Experts of a small language model.
Experts: 128 experts in each of 16 layers, 4 picks a token.
Below are experts of layer 13 (counted from 0) of a mixture-of-experts language model. Rows are named router (the router's row for the expert), up (a neuron's input weights, with its number), down (a neuron's output weights, with its number) and show model dimensions 64-127. Each number is 500 + 50 x the weight over its row's rms, rounded and kept within 0 to 999. Numbers have three digits each.
After each expert's rows: "comes before" lists some tokens at least twice as common just after its tokens as in all text. This comes from a sample of Wikipedia text that the model never trained on. Tokens count by the router's weight.

# expert 56
router:590484493465430535508459550477417520575471409507487525432514622389441511474427581491484466428510516486449470477500466472513462521574465488515474562506564514442514457472490496460493453472423493
up0:579438617474487568505479526518419533467590502522482514438533371431457492546447528511548500531399544539446411497558490452467547507514535462451506556528510456523571538473503424443467473520492510
down0:464488511397538524486467433363523520524541406453457445504535415536573586499466496598576496481526512470399505599504523487542577481429414446429535483518456450492533479478534553442504543463558442
up1:570499494547554379620515521475514459494513546523564531591547513402510506426506569528447507538443439376447559478508470529503449456410519458511536528463532484473538468425546495487471545594506556
down1:538552477443450600529511473450482553552505583572586482556556473648516484440465492544554499507568438558540487506556483494545434486490442530469552501440575503517528455449516499402568446565523542
comes before: " ", " |\n", "1", "0", "2", "3"

# expert 59
router:381557443439530447475413496477520538574424533511458482517503538578472498472477493465464590521508515588462432513561464434606406502556512540585458549519447483486448433490518498544491495567447530
up0:452545466449486510555513449415520516497407544552499480488486547553544495563459444509561552450479503601457431455515438431460559511558576584542471512475490519427501451466514490553562514526454524
down0:519326496609482460567557515545550527529594453585399456475541451452414563400603495489481527515447517501498530524548512480426456443499444455410533525521505511580507519503466506397543513447548532
up1:523561448502484456522394533502383543530541554511583580581488499505488582517418438557500440480532582489457545399532533480415543491573467555573512418540481420514524483503340522436530560492491459
down1:557424506508418495538560518377542442513551495426588498519549506492557531503507453467509485516477475480546532529437579387673453494498460564513559466592499547620559483442562541440436457355527436
comes before: "al", "als", "a", "ian", " of", "ally"

# expert 3
router:504464407480481561555518534559494497586613567526588517408517436502457607499551473473567433436478474514527448526469447455493434529471634490498515532471455498501488535518386510508650513426473533
up0:501548453556469552511590491521450499471467571594576439418602499468506540481506479477497466521499430381510425448468487562532494517434561410438397460477568543479493500413471411491504558513503499
down0:501464478480498510526472506469570476383534552444494428465526531532430559482515601478529507423469600511453426601510485617542508544572494460508478525539455594454495514393477474465580511533491581
up1:560461540583411553587562516465519524495618470525523529469447555511606490517472516457442418412512535493533508513524518596511513542464460550534574363494516518547447529568477543456613505489449534
down1:480449421482494522521589578493504511587468495655507507599555492572472442372505386542529497434471461616577513546528460441497513527490441456457457471455462524454499500453473526479517416416528450
comes before: " in", " to", " by", " the", " as", " on"

# expert 7
router:454573456422456453519516518452458523512575511494585502566445408565549482483554562485470539578559532537411565551497491590451513525462447455494429484514491460448473531464548513464458506530449544
up0:490491502447540481432597531414502455497491546486570552506343514498544512547627525527539529545503483480398545497464465538531448550515533529461387464509541424442493469508615468499482411537520497
down0:581466496416492522563559577585491541523442448534491551469406446503509545449501536482503494553502460485466432560515394504497529488390494493541417473453518539471465513476545525506557502563483496
up1:524485523559491518615467431504534508503516490507509516468459505471549515643443453523481507474455414523462486502519537509568489550417605467499548507462547459468536510511514422522563658458524459
down1:514560574390563531504545462484424522535487545463465561553449509475481483499526534504480450472539536461484510572436626558528477596485487503543460519538481472490484538448489463551421569472434489
comes before: " ", "|", "16", "14", "17", "13"

# expert 24
router:453548500486505426562527567511436592552449512473539534456530487505519506468507517488554538538490460517524511520538393559491423535503441501604510457464485469468440530477455615512501443405537556
up0:428525464556367485564526497620457535644475505525445495484495541509584514513513497521509562528506448470463558449552472565556479461457520458577510446545548471486586439492504526394438487440495558
down0:534448493658522521556472573499472517477558578499521522489470527461433442473442529480564433498478526473562541503476517484437512492515504523454546520504597534555418498521511534554546491467533387
up1:450490530453542407510483445515528572464576458484472491475463486564558527522406507467437544624482460608425526451449486485531521588583449535490518474573472408566548450510477523533483476501520579
down1:517495610525527475482522499488580499551481481449468513541579473535592535389470491570481561496416470516537481507396520586407561481476514397438540561530530526457522440502396491434512503562355458
comes before: " the", " ", " a", "ter", "stit", "side"

# expert 6
router:428486567463481563519471471552452545546421496483475504543492593572457435467531499489449554447529539580537462555477448495462509507491447578528555556495453403472518555412596546462481460488561528
up0:469513524474623505487478413499494478526480490478465471364499430520506505494507488488474529451536477531481605465508497536389490439521451566611549438625578486510490477506494487533463629487472537
down0:453417535535350448505540473477470524528491540481524381402521444493444454514490420494570506508563456469474455493434431531515464514472514453400558429476546485514474486469468656482501496442476532
up1:477510469482482531452510507527491590537421522472501505449514580443471477599481399540422565592423549461532517477544436423464501462443464531487450502479403393573545506480501428478396502456650513
down1:520504515406491551451523483554548509483581539466520530584495458546530583476466547439414468497503482561445463524468553548475452533491489537445564497450480516542552399566551586521590540411493422
comes before: "|", " |\n", "-", "|---|---|---|---", "|---|---", "|\n"

# expert 28
router:416451538431509495458371496442550556481443566568420532557499485490513536491481403449484525526517526524487461510593524497479504555541472541438515434487483527523451510551421529579476476536448557
up0:479528556416510493584604501480572530462421528429408557486594478541513516555453429475423417548459506498537436478465619524564452588440514522515544451476537574514509525526463561489490528545386538
down0:500510471446458507528446472544446493541518453537495476557491478448546512469521544535508442485453585461553545616580479522486480501548476572564508470448522481582490439495552461489584502454435544
up1:442519509454382439550497440472478498433533628525560548533572521526528530498455483558416537455542463517498511472433462431571443517480449526448533415528513538494493479464529515520543518482395445
down1:520581509454472529537548507357475547515524528573477481483550455591538518469427557469478462482505547437455430517451500545534500620605467536465564493457524559590410506476505574459462546526481512
comes before: "g", "a", "er", "en", "o", "u"

# expert 25
router:590488398446427512443534561507524564520598561617525430413491426529514466521562562487533567467432479511586470534512564451490402497510498483490400570531457551532493509544549460387553467469508546
up0:505494588569450485543499461533489538473500506563480436595529508542480425553461586511510507484516511449460489431484533523603446490515523419438497469427506556463525573438408560531493453456490552
down0:567515511437534432425540575538519467477488484504449514431502451583470432419445500556540499494547579489588506480476568410512426545571511493449442637530489513479447406427438487534461504429451554
up1:484559424467420516498514464475450525549527500558562544394507499495405496591548537559558555508485503462457566533475525509492561507540549484407567497588487550488462482398517486492531527510504456
down1:446452482522442494495575543404550452485494502488443495452509543525420535398575564527517511533577537467436486571472468490481557541456493444421576645557509478516500483453516563513506450487493628
comes before: " to", " in", "ly", " by", "ed", " on"

# expert 66
router:530429461469509497497435576510545445565469553585440560573495553583474534450457582455453473557534465488564524521454460544491454491435490391450427531520572425506522546428496526566467556503513456
up0:472545453473462581430458447556529483552499468503373477507537599532530486529472516502478492566459400557478416520415464479456490412525586408508489450472578458477529348539475422510481561430550462
down0:514483470545432484479456461475431485482474498554524478473470502614597521453434530406395421564563530547462500583445535467503504481490471467464453410535532506417433499492600514489531474484478500
up1:457510408507509470436447549471482477411481489500483447462590594445471515477489490506545459571609447504533552457508546498518571571439429418474562470441547497525552519638572541498450497613520456
down1:537424475419492480457474590521526421470504475505492513506508503570584444596591518433584452517610537556570620497481456488439554455370483496491463444494565503452455497449562510536568560468449485
comes before: " and", " ", " which", " but", "000", " with"

# expert 76
router:452467553500561504498540510453477461414445474545399440522540505550504549502554495453432517443530416526505474465567467531487464488541527508565559485445451482538522451434502514495553479550436569
up0:486526518528491559496494536491444539407443456565542494480399473505525455500464449482463545498474442499498530499577456443469484372526534524525588517509472508470565474499548523465526499438438501
down0:568478488523556496521562375494563487477513672548520584504510424579504505446522437517544433606453537551578542398503464454477463488456426515518573403542440522471451486411494528509536497599493479
up1:502521504606508516485576469496418503481424434543484552472440559577541502555516517520561446461553503504427459424588583557577562437459506512485494477506460556475542471515495538484550455553425552
down1:540530517584425545509448502404522531533553418418422616478506568507467569398517550505536448455537544521572545502521604453541490515424506490510497507480546425470587631472539524481448481478528577
comes before: "\n", ";", " |", " (", "\n\n", ","

# expert 57
router:430535462523526535493461455481402617515509398496556567507579515576392531497534519501578462508531534481491550545538460462516568549464447452521411531502468533477515525430531568462451467507408523
up0:488521492503545536494452501448427407480453455511513524459521567468551524552394492482512490545542474449436401543514489519420620428517447513523515504425561486469589585393528544478587405533534526
down0:538523572545551519555490565480530441525534551534561469478572531531620504469407528456524474469581409458570461475547487530449503444509445547547440520572558515535477554565476484511460492455541508
up1:437588511565472475490417533440493557464531471531554582495573442522369537552479528561455544525422549454555455479563482534569538510563504445524479460491423488511564440471565446502499474473417457
down1:495517484503499510487505515496499467391546546587517421432542482597466401540484474461574568476469591456507419519414404544451416465586589492422470516497450514442466476446452506548515475513494532
comes before: ".", ",", " |", "0", "1", "–"

# expert 12
router:556472419507412591536551533445477528564509524462531561419527481552430493464514549517511508576567434568543528508485538520465537436449505508451491518578385543440474452469516460570522568470466589
up0:500577470482465500503472521477428478470546460477512480370486458507542421539493469523477484431500428575496584515561415467493504542513482482406504540501566530470510515439458434516499524488524508
down0:521517493450530532473571530426415542517551544439544542452555541537506535509435503517466405484561450473596482589477489541534533442547461515498478586462489619556459483376561517513509583492544473
up1:459490425440512562502400544472411489505442460560466579479502510577520487609472549416524510523455485600460477489586514589411530486468519414514527524531469530525600522530486482551530581429441566
down1:472493486498547421534429499495535435578622498559402485558507499509573506399478571616462491477496390516522561475502478466460483591501515559448570528520517539476492568463591583498425495483549529
comes before: " ", " the", " a", " $", " one", " Total"

# expert 41
router:523511497505464438478471529502522528520451442482479486440415628478530506432434484423449500549542593521531486548504484505458494430557615522540461587442502559483520580462574553556465542421471493
up0:543539566494461436506469515462421440514447566554607404532463557527527477525470509550426492370519470486558494536514483539474520449545454554513490502457543467458454556507522610538496536512458454
down0:483527411491514502507573517622536592454513470531586401352525497443549493420542581540460441502492528470430436547462488446492481549419539513410530506511465518526430483495571526496576533463525542
up1:598520471455535483535527548499428437521472493525514501443446507511536491491394537604390537410436541477472472432470548531377510455438600512470426550504550478467528542469451432565441515479522618
down1:606640479502455518460513496487512572517527512579499457402591476367562452435483549505506501426516516442493445521487487466496461460526467526453557458495543434519534563490569522533450412540508581
comes before: " ", " —", " –", " +", " S", " •"

# expert 88
router:539538472534431503475560561468486533508457417449571446435562523534551543496456545441520500411541468497565584475567421511470473458420451457540538410476589510535587467455551495506433481477529539
up0:451502484454529492511494515469464392499587459487450409380504551468430544499475452476529433491479483593445510468513581398501491541566566433592511543593523454543599534558505502448527410499598523
down0:519478555605505472504476500550531502552541512539436406443367599547413505434614432570483551549557442555476464525465503548497495512455462523466562473546534523465572481458452509526532479450518463
up1:495509528558476472571514458507529475486411461512633542510505578561466479487422540587552512434508503482577543434581552511501465513502567484414439398478525477434527554546575521527432498550526498
down1:511495489542534482507595497457526617596555379465529498456509510576433483580494426563524422468508535425540528481565549493503544516529496451442430532489526549503502563414552482481423427567516508
comes before: " |", "–", ";", ".", "1", "2"

# expert 96
router:516476394613490538542560526462522420538522437485497557516456467546475470490574410488416442533509578536490525501444408488431429464444583503453523550527488520492449454467551515508547484543390481
up0:497525491485450534507464430532494447486510507473520469495494521523495481506529564487448489476538491531439555523519402514451499499500413616487492458543489524410516426524524426489606552587551433
down0:526445418536518446444575450519514435576477453495434473498395533547471409443587529430538497575460556475538548439516549481440449502423439463475505564489498518445498493574520473342479499557486555
up1:580467470460541520511505533514605458477563515561467580480490402468466517456488431553462424426519544556413519467538508548494504461502538391489536502539573475504509518591537532484530540594530507
down1:534440507514576467490516463569551490488471559382544514601495483487497503459487447468379522411509508474539449546501404523419555544439496462439514513592518573555559489524503526584451515587482538
comes before: " a", " the", " an", " as", " been", " well"

# expert 73
router:488530506493545452404499511439464545547522486552433495518512515599493549449535494485555472407580505527537510451513492427500389459430575560551563502470561568490541578457517535467518570616460530
up0:594551566490555487477512522524399468470532479493462459558504530553480562610442445565569508478612519469460445448464510429553525494429442467509497478543570481452590590478577494462502498533445536
down0:498536473508482602478492467501501496530536491450476614556507508565540543486449486502470536538625496465578567532508502523501449571406496409501515589422495492553482472478590549474498492475445448
up1:492576500481569442432491480485498508452587485493446504381491500540460527584490511475549479505547499530507491467506455581459510533426530499523498462616569526525590511464496504510502463507570534
down1:486458494429438522499513444547534538521503454631533573449454460479499470372422524481386513548473459523476495491508409622536575489496502528446474457479521470501487498443542505490482608469423609
comes before: " |", ".", "%", "0", " |\n", "9"

# expert 35
router:432489522484517561543505521483434513537479422475545470562433538556440588465468471493446475411569554504451532522449447507445565464429478430437595537525424438512522517469541418581443495479463545
up0:428462549412512514529531417499401512398479410543555492533414427449503436518398482570560442444607539484477520445545503571498451572532478536525507469438513424465451592511519446482489519494502449
down0:436408549524487577526466445478410508526548485515522549526435532544506535612509474484450576500466464429407490526533514495529529469553473518479592431489466470481425551484566555521521555417491457
up1:519512601562511532545470482418496429506473459619586494502507430569415528430478498531457477363478529517450569587509475506483491529397542509439451520567567461525483489519491506534466549551513515
down1:492512515482545581511513474499355543406486441571446469491503560486514512513541557552555592512654519557492517475442469493441527563507513503419496519492452470459521528486539573485443440567583452
comes before: "-", "|", "==", "===", "The", "In"

# expert 113
router:488425393536503513460516537502540516459522554532565461526575573518526504517535535455487392502470478545467562506480573588485505490436415519495443534557535587512471524499588503466478530459518493
up0:558528442518528463569420488497525454551471520513563412478509521538440464562545537552416567480527464625454498466450469463493502553514526550442569535469479584528530514499488507465478480540365417
down0:497461470440539607517413514563560571536570427491535430466522492456543570615459502541538497403561512454454462525518454525472464526512494513467526592559467448439499502490479515511414438438414501
up1:524555466424501461469481545361463515534517478534531470410600519501484460595504475530569463486387513537595469496498534526513471447506514400435486507490447552498563520489503522531378516502535515
down1:559498514452522474473517534473479448501480490522515533490558526558496545562448472511469428457468488419418461501494516479506485525488650539405554489379407464550491522545604512542532550526518421
comes before: "6", "5", "4", "3", "0", "2"

# expert 101
router:472444471455504479542569520517499615560412534539481432558560485530560512467520559508503504540562533428480489577554573468533533432564526528528526472497471369530526535519572449485478506582523550
up0:482503526498543468581553473515395601566460503513520492580475487476615510617573467474578447504554529517507499513551559555581441540532539589490496473440444380481512561594568521460473512637457533
down0:435488559572497503516601469492419543505530481496515493589516498441587477483424481419508552479487545603494470515502569611534482512481454536523548499494328461479479433477635528537435427552481461
up1:452487493469519481563484440399426500572455549498527508486527546458557476542471438516510430518572502492361461541457418483427493464476550504475488480510496508508520523482503456489567465496505575
down1:453506573485539572568532468432549474431479459457572556365559528558497491463570462529460477419513502632455565535482523494572523484524480518398454466433444510521498426522438506544485617469492486
comes before: ")", ")\n", ",", " |\n", ":", "\n"

# expert 20
router:411462539486501510491545466558551395399583487432500518423547426494465501487535446482473482502413510508561527492410499513546481441465473480420542393472599521566570525486481446492550492418383553
up0:415506458489434510485593498587551492514633507488495491521572493447477665545521461449532462498463522491520500456475425405553532504484483432574493474510432473527491450558558429614423574486437476
down0:525557503476514508473508476450535531504452479456580463516510473476481500464547513542454467510494514505481548513501523363500493603614491501420484502490486491533487525608524493432434509520454470
up1:520499472511561499569493668468574446402436536480462400487561436411485599569549559522464551515451540547470537388511503511484488562499465441425483448490573478497561504494501460453441500513490504
down1:487519486502409491464464480473436571490538500401528450524483495505504506615535501547531520482483497428491536500506565415504515598454536461471491510448534597452532502502544541524433506430538519
comes before: " the", " he", ",", " it", " The", " she"

# expert 23
router:621445468409524413518476563433517526444481429470534555513457429528474470488474544504478503465462449441460582450412473552458456427556520570427562558446518498434438555473489549465495464452409578
up0:483518494378520518557521476481527464497541536641535472494531510514461526534497491525537596427481533440556431448494528489483410522438529501450458606553592482458471474435542466498443548457463572
down0:593454482441505512509535426521464411515557531506520493551570475500459557474553508459462509456487638444532564495479582573434490511527517498472483549597496605538441562550491483514494477593524563
up1:530516479473467420522546474474499472494446606464534415580385459485490461581397415552425548539593496579526519428466508509471512476397522534552539465486525529526471503473468477412414461518537478
down1:495488500446566545517521472471539534533496509441524575498503432444451476446464506529398524495504497536500441498501437489556581548449553523532457529476524468495496500478492495411518402508547508
comes before: "-", " ", " S", " D", " F", " P"

# expert 4
router:519552538556586557471399561462428532593465493461514519518537542521418452450592554549478541449601480564518572488563554491481566552458538561491452463427463488548445463463526528472399583538496449
up0:519458530580533614486511498502471578538486563476553529554574429515481412636602588593513508455568455552454492484450463521404585456469476506595527504464531409441572479516511461406519503559531461
down0:590473536481490424464537517529485531478562558508481467555520462579538485408617507632488505463498492511554470538544502473561464428537447499496542466533523528508556451524462573418542516532542460
up1:448475527589593482498480482465504555524546401485511504511441543560450475496576502503589446489543494408469488492473500494417509458498559492462493489484595461537498546516564461434461499499624553
down1:461544589497572382418571460483423459506464493540467497516494595489527506350506420474415395558543473472527488519501578554482483512448587447491489506549504542482476493517522559490473540577579497
comes before: ";", " |", "}", "%", "\\", "$"

# expert 62
router:567511521551509450497506543443531543524509439490596535481491438559527513491442528478440464574505463520461531468416456600418414533507499486492594539480549570435531529432477490409448481474525593
up0:538514565606556475607494521532539575526448541456558457522479560421593520496423444428475495491450519475500538445472453640485529484445560501543501512475552483437440569453479540427544487532466463
down0:506497543486503509450439596573500519562504497469464465433462451560520429519492452610507461426486529443442541468488527493489476432472564543486411440477558578503490530523550573474593350525455509
up1:481425437510504538493548496459516482474437430507483518436495460491538434564486516485486498551458461479455576544475542567431421507535494510538555501588557459498582539543481604544482451565558486
down1:536523425522480568527542473469448440532467638508531457529484498441496522416510424512505460483458583420498449511492592523526427578493485507544481598525476542532517474450455435582544536515500519
comes before: " ", " \"", "-", " S", " B", " M"

# expert 72
router:498453448497577444516560483505558426509526533517418518558481442563417510480456510542581461377481536516499449535466421487457520459384578548470524496422436581569517456496550503454490412558490551
up0:526595500532487547456545445580555565490492584474508555541499460532520516509446378465472477474584519519478575500408557477594586602461492429463560495513553529616580519452452479552501477532484469
down0:518555441518515483572466494552458561568456549461450494507522568512513596547440527444478503456442469479544533605359546526526466500568499460487471521538462495548561475516471573492518448449569447
up1:502472397509499504501550581508554391440409432491384466508621477461506432572418467581561507534519484571428477528481509573472546456433498588486530411416507527569490402512575464412500431518534471
down1:511496547481462463469480475499458509471532517569529463456597600477530521363560540430490502587508451472518415430453413574513551456609504462511484499509450476512511552494497499590482486476486522
comes before: " a", " been", " be", " not", " re", " the"

# expert 119
router:433586499446404562552380523584515521505548521437550579537563511471548492491512416528549463552517523539540492514399479522510519431375544538421568461550475492477473427485466516423551591469520468
up0:550529505572493478429477453431575561557514457520513472549496536449440612428472526491528458529533454370531537550576532498555578495544487506512471481453536548473485527509437432477488598547485530
down0:484536494653400543446532466469553548488565464398511537534551496377458556408552491512486599551477499478497476501538517481484483566476501470434569517560469423552495577481502483498487514603486521
up1:548505539489517445518443511518559531465397494442474473483525440461501511478467460410438469506565545481446566491508477523517629513431446365526522478494417446530510514475551473476535482465511413
down1:519524482553469484509561535463518470468539559455492536473569520503501388522479508386490492505547521547561526556472549421521574438592506611488479454458610541555529487509539457564477428512366507
comes before: " the", " a", " his", " be", " an", " their"

# expert 126
router:507567445481431485482503445596444530559422552452599416562563493518607497504569506496443465462504488550504466552495479432496555549449579409454549508579494442423500528460514617586506488440408514
up0:568466460444464409517486461425498514487499570550505519554559469502572417586470464444462447488445434421517531572509481469491415552493475483580480512578492470426560505513502523524457423509505601
down0:563425490528449501511437501573458518527555457528513462475554626473543511520525506469480497505470450412498505542498464434501578440619483456491521520537514537450530493464417424581561463436500472
up1:546494525444549376458458507587556480476492442456557432515495502420545544527465541470472375565400447464483502503542373608509516508513557536506555473478532537434472423521493531598525515393441466
down1:519494609515546519448555480508551481528438539505416507537479441533463477449481565443536582591554575532403441597534523530456553474499526427551571471494451531506531457539506597501477497487565503
comes before: " of", ",", " and", ":", "hip", "."

# expert 68
router:480473586553433523484484499480527405484490396473517482484435562395415479516504455582482535549506508465599514549378540462507446458537606439501549539394518513521479562499499500431494586530486563
up0:430446532539504550472550499514627551467482448484467467516504423565511545559443530485486420440444458550545532540538577510371576503463486467534497467442447509475468426509517529464509478433472426
down0:508540523504458532509493516417478461590416621408493533581589548415564514521449559434505480482546460487458489499505525593552427526547390478576483456494500533430568526503452453465451527492484486
up1:463542502488579479544511399579488460516555436531502617366469488485529496608508492447450500533506499491505485403542470539517462498509503478490580440601579492505469517494458452552525558515541435
down1:462499496525455531459582544478483425536546453560463542491524523518402573506468567443408498488476516530494388497582539460445475409495504479512480498455550435573526449524522525541602491561547431
comes before: " M", " B", " S", " K", " R", " H"

# expert 107
router:478478450441598445508463422574549510408532457560562542475443543572467566524541571570490590477455524470557456502539485469469540555483642502449517528429495402456582505512397446556533478517534526
up0:461621512496649441477464459492650553570585440477392477536449465508431505555565483551431446496507403454483476523465443451502515435516539528517592500487444506478506481500519425524522474470467470
down0:392588552511459443445573452455505519453485470496536411518447483564432611467497583465433427559496563552440488515565452493554585535591524489495459446485495526495491550438534477418426565493456597
up1:521536416485604446527522458505515551487502553570460523422497519541494503556508430478587515514549492413532424530400477537494649496421480506536517515496436535480477488512471528560499491505514518
down1:539553428421399475460541512468506600437519497480475528493530467494454465381561535423449546500503524491393510529532423529522523513455607432534449549572460521443526480447532483559436602459476484
comes before: ".", ",", ".\n\n", " and", " in", "'s"

# expert 108
router:421471536523464537544446530520465466408600490436500502440529475497552433479457471589546510580476443518505571403448533479537428424404491484436504441508514527557575438577408582444586531499369495
up0:518509519530506509485461484551536536537542420504492556455486558467413522458462547418491502556517509538383550565545521474481501620415453482485467615521566474488522479469390486549477539488457529
down0:513481481485518544497476579429422495414612513507537526487500432607470555472501523511503514456566473581557512518476522539479412533400539462479560591507369535530494462489543563438506502519381500
up1:494542509501531556463484489516463466404494453490510475396459468555544514671555410528479435554383454417454473471546526491440521483500472511515517484469531443421523514564475466495548581566497547
down1:558487507500595518388469533585442485496526542431604598470515508566485512520579495422539496520627555575499456527484528583420567485634502487479520416482473488489430497508490545484471477549527453
comes before: " the", " a", " other", " s", " f", " m"

# expert 75
router:442473450460554469432557558523574540523435441521451496485484517603523525471535446498483516563423564422456603497588541451492508543511467442458496564546489547570471485612603546471464460448428411
up0:544515577475447532533503570456612542509441467450526506467459557578529526514435469538514508395463505521510530512530437455487435544467575544467561577488501614515489538534493484420579453541520585
down0:573414511542439452557533463566497499626491527555457407498607496558588494517532491495483450508504476438535492412483509521508520599498543478512571538528465444533442422549484465511524494460468479
up1:448538534466646546572536394516516515559520430574551575494504460564593483478445515480429532572425466556510512508453536442536535534482543539524460414520448477558479431517495455495500474486490484
down1:430464426477589538467500495514525467552517546468426422518510570561499584511514435507506462536558456506473585504573592629476513559523444427450554530561523529578480495512628478519525565536458523
comes before: "a", "i", "o", "e", "in", "us"

# expert 84
router:579442502442530586455530470544538458476557412450552585562495482507517473487532500534438418528483526529470522525391513501467514436545591475450529498482583490569544568498452397476495605490471561
up0:485500401588526509449491588576531563596460539471516493502415508505509485516410518505589483505519461590476479492437525503444479512516452578456431479525545504545466454574487478454506483551461501
down0:564429578564510517472397471444518437451457435508469494620524552506502435410519487525452476577455510512569509542438564518535488486495572451542524614483540490490483635403481449435524547531477526
up1:586531536484450436594531457504550508476460542427583549445504512491566475541524510446503503606515526526433488529409417532500483464565541447588512523420533439431523488515584502468537503537482581
down1:601500436471564421409534433463607427594482472555537479434483488484501506461421452517558451489497510464457542552484519451441537467522606458513580476487466444557554504573484455428486489496529533
comes before: " The", "==", " In", " He", "The", " It"

# expert 33
router:535458591493407561508450505465530405507456430484448432481442506503478495506413384516416496583545468502503492477472461558452418444511512490567413569488495466524586537438479532556476470445490510
up0:447449618548501524447517448600504500514504524510479513534495488543487568529525538487477449544438580433490492451615485479538582501495507432495500547494495602517487538527474402508485519502420517
down0:437422516596474460516499431497507521424502478455409499469470460485526598460538508494504583607573392497503386535579581463471449499571468466500534486454529531384567552416517404508484515449539493
up1:530500512541427418559464469501436483565554521538486493544385443455461617553516444389540518448437557544428518524470484612520508580501423543411564593464458458519502494445510541470525540547502549
down1:511436515432465670563436456494512519578590513529460601454471453461504625586524495539541473365453462506400485442497600504541533499523562498480599521521446461539524489508517441534455492434488553
comes before: " ", " M", " S", " B", " C", " T"

# expert 30
router:461518594508495518452591405493497496550479553586429476563502520558514562445509596522447499627540511537583558552521481530482559501518424411517492583391442598423548554503468501502453473447489444
up0:499566587511512502523484533558425550529503557572517470434541506463493491445559536480546563429394423442597557513539475497476557472448442530475494556546518460614565540544417441468492428527470412
down0:491492440498443500440548447508487504417505476527602450481438470454518520536498525545484597445432431517443462489521558421475479483607534468518607573413506508505517628433507550489519505503512489
up1:375383532524532625481499543482445549468466503502476434487439511537489539564460532581408517540452518511553470489530527556522457505488502538401561472550487521450495454536464524571472431466577475
down1:574392572496389581487460473560499507562480448500482442505516400467556479564550531512470465522481609409522384578510549542487505483604489521472400477510457428436456536539461621515485395472482527
comes before: " ", " and", " |", " (", " which", " was"

# expert 117
router:518542429521561446455565408495479555487539507457565440482571546479527444482543550460600441410522515527442521546549544506481507451416512506475430452454635554441543471453456461480499498520589462
up0:518578559409514507466627536481614564503475541429476553581464537466482437575511509519546496422481519440557485512500489404516495509441526534562510454492492469549543419492530497440545505400512541
down0:455473468471522534431533461484565499452559555530569549538512531500392545310565519529488559499428482481500504560600554454468540488531501509556494428453436529500543507488564439513512461484505556
up1:553467512461571525517472504577525545495506525527535565520542525451451542486421519548574462417507539535465632502475570585498475398443544450481493539443567536539527423545513521481432475553516573
down1:389517533466561568439411569476598499393473524568484525474559443515510585518450445525495623513475481362505467489502378415491468469529490537400466537500463500561460589521432490506580433557459530
comes before: ",", "0", "5", "4", "3", "7"

# expert 102
router:426562523505480570485554477511514553536598561415555571543478456523510477485459432517593592553501419442495428507425546576437451554408435520527600442575484499466529506450491609505500559523529560
up0:531545576485490506474526457558419501427517532449556537554404483505575563476464450585554613475482484503481431431414463484506520496460499445502556468550527466425621533550564410526496517429371533
down0:481507483421556426458504494509499421552530501388475417522593579610512451512475533529534526518479467561580603515465535489464425427530608557506513581507469578537454472527483533558497539485485451
up1:546558475568460530461511467521497542576523506484565538470427538490488427594504421520456529505386546436452485542488517512426544462599394518500529502530501551499414505453508568483563586454581571
down1:501402515471474595517458479465427395487542584386517530548481484467459432524492508470509510597548523534547572506472563542472465480559565549565470558522455495549516520488498557503370572569400475
comes before: " the", " ", " a", " his", " their", " this"

# expert 127
router:456533552417400528519486582544461577525512487391510482506571490487450478491472452574540505587523530456508442514436502552486462526401517522500541411510464543553498459516445525437503595488518595
up0:475468526433470598466461506538620500397447451466529562524554465427443470548504463480586502540438515449471490464484416496528392542546493452494491470471462523459425568509467470500558461518560451
down0:576542516438528432564449563398512495454458473517528519512424500503604384553498534566507452572516510440612442524525491530345547467505498528562551479546474527472471418489517570558505515493543468
up1:442447502508496398539487490634528525604494435559488588585580537527485465591477514530543474558474499457519517433542535463399517571444477589512544415468497356545531548473444535504443553533538534
down1:476460480483407457480493604386390484521456453373418519532484466500505487519462491592483483429546537489487494467422475438494550575454462498431516448456515444538512458514459536422325583486476526
comes before: " the", " a", " M", " S", " T", " B"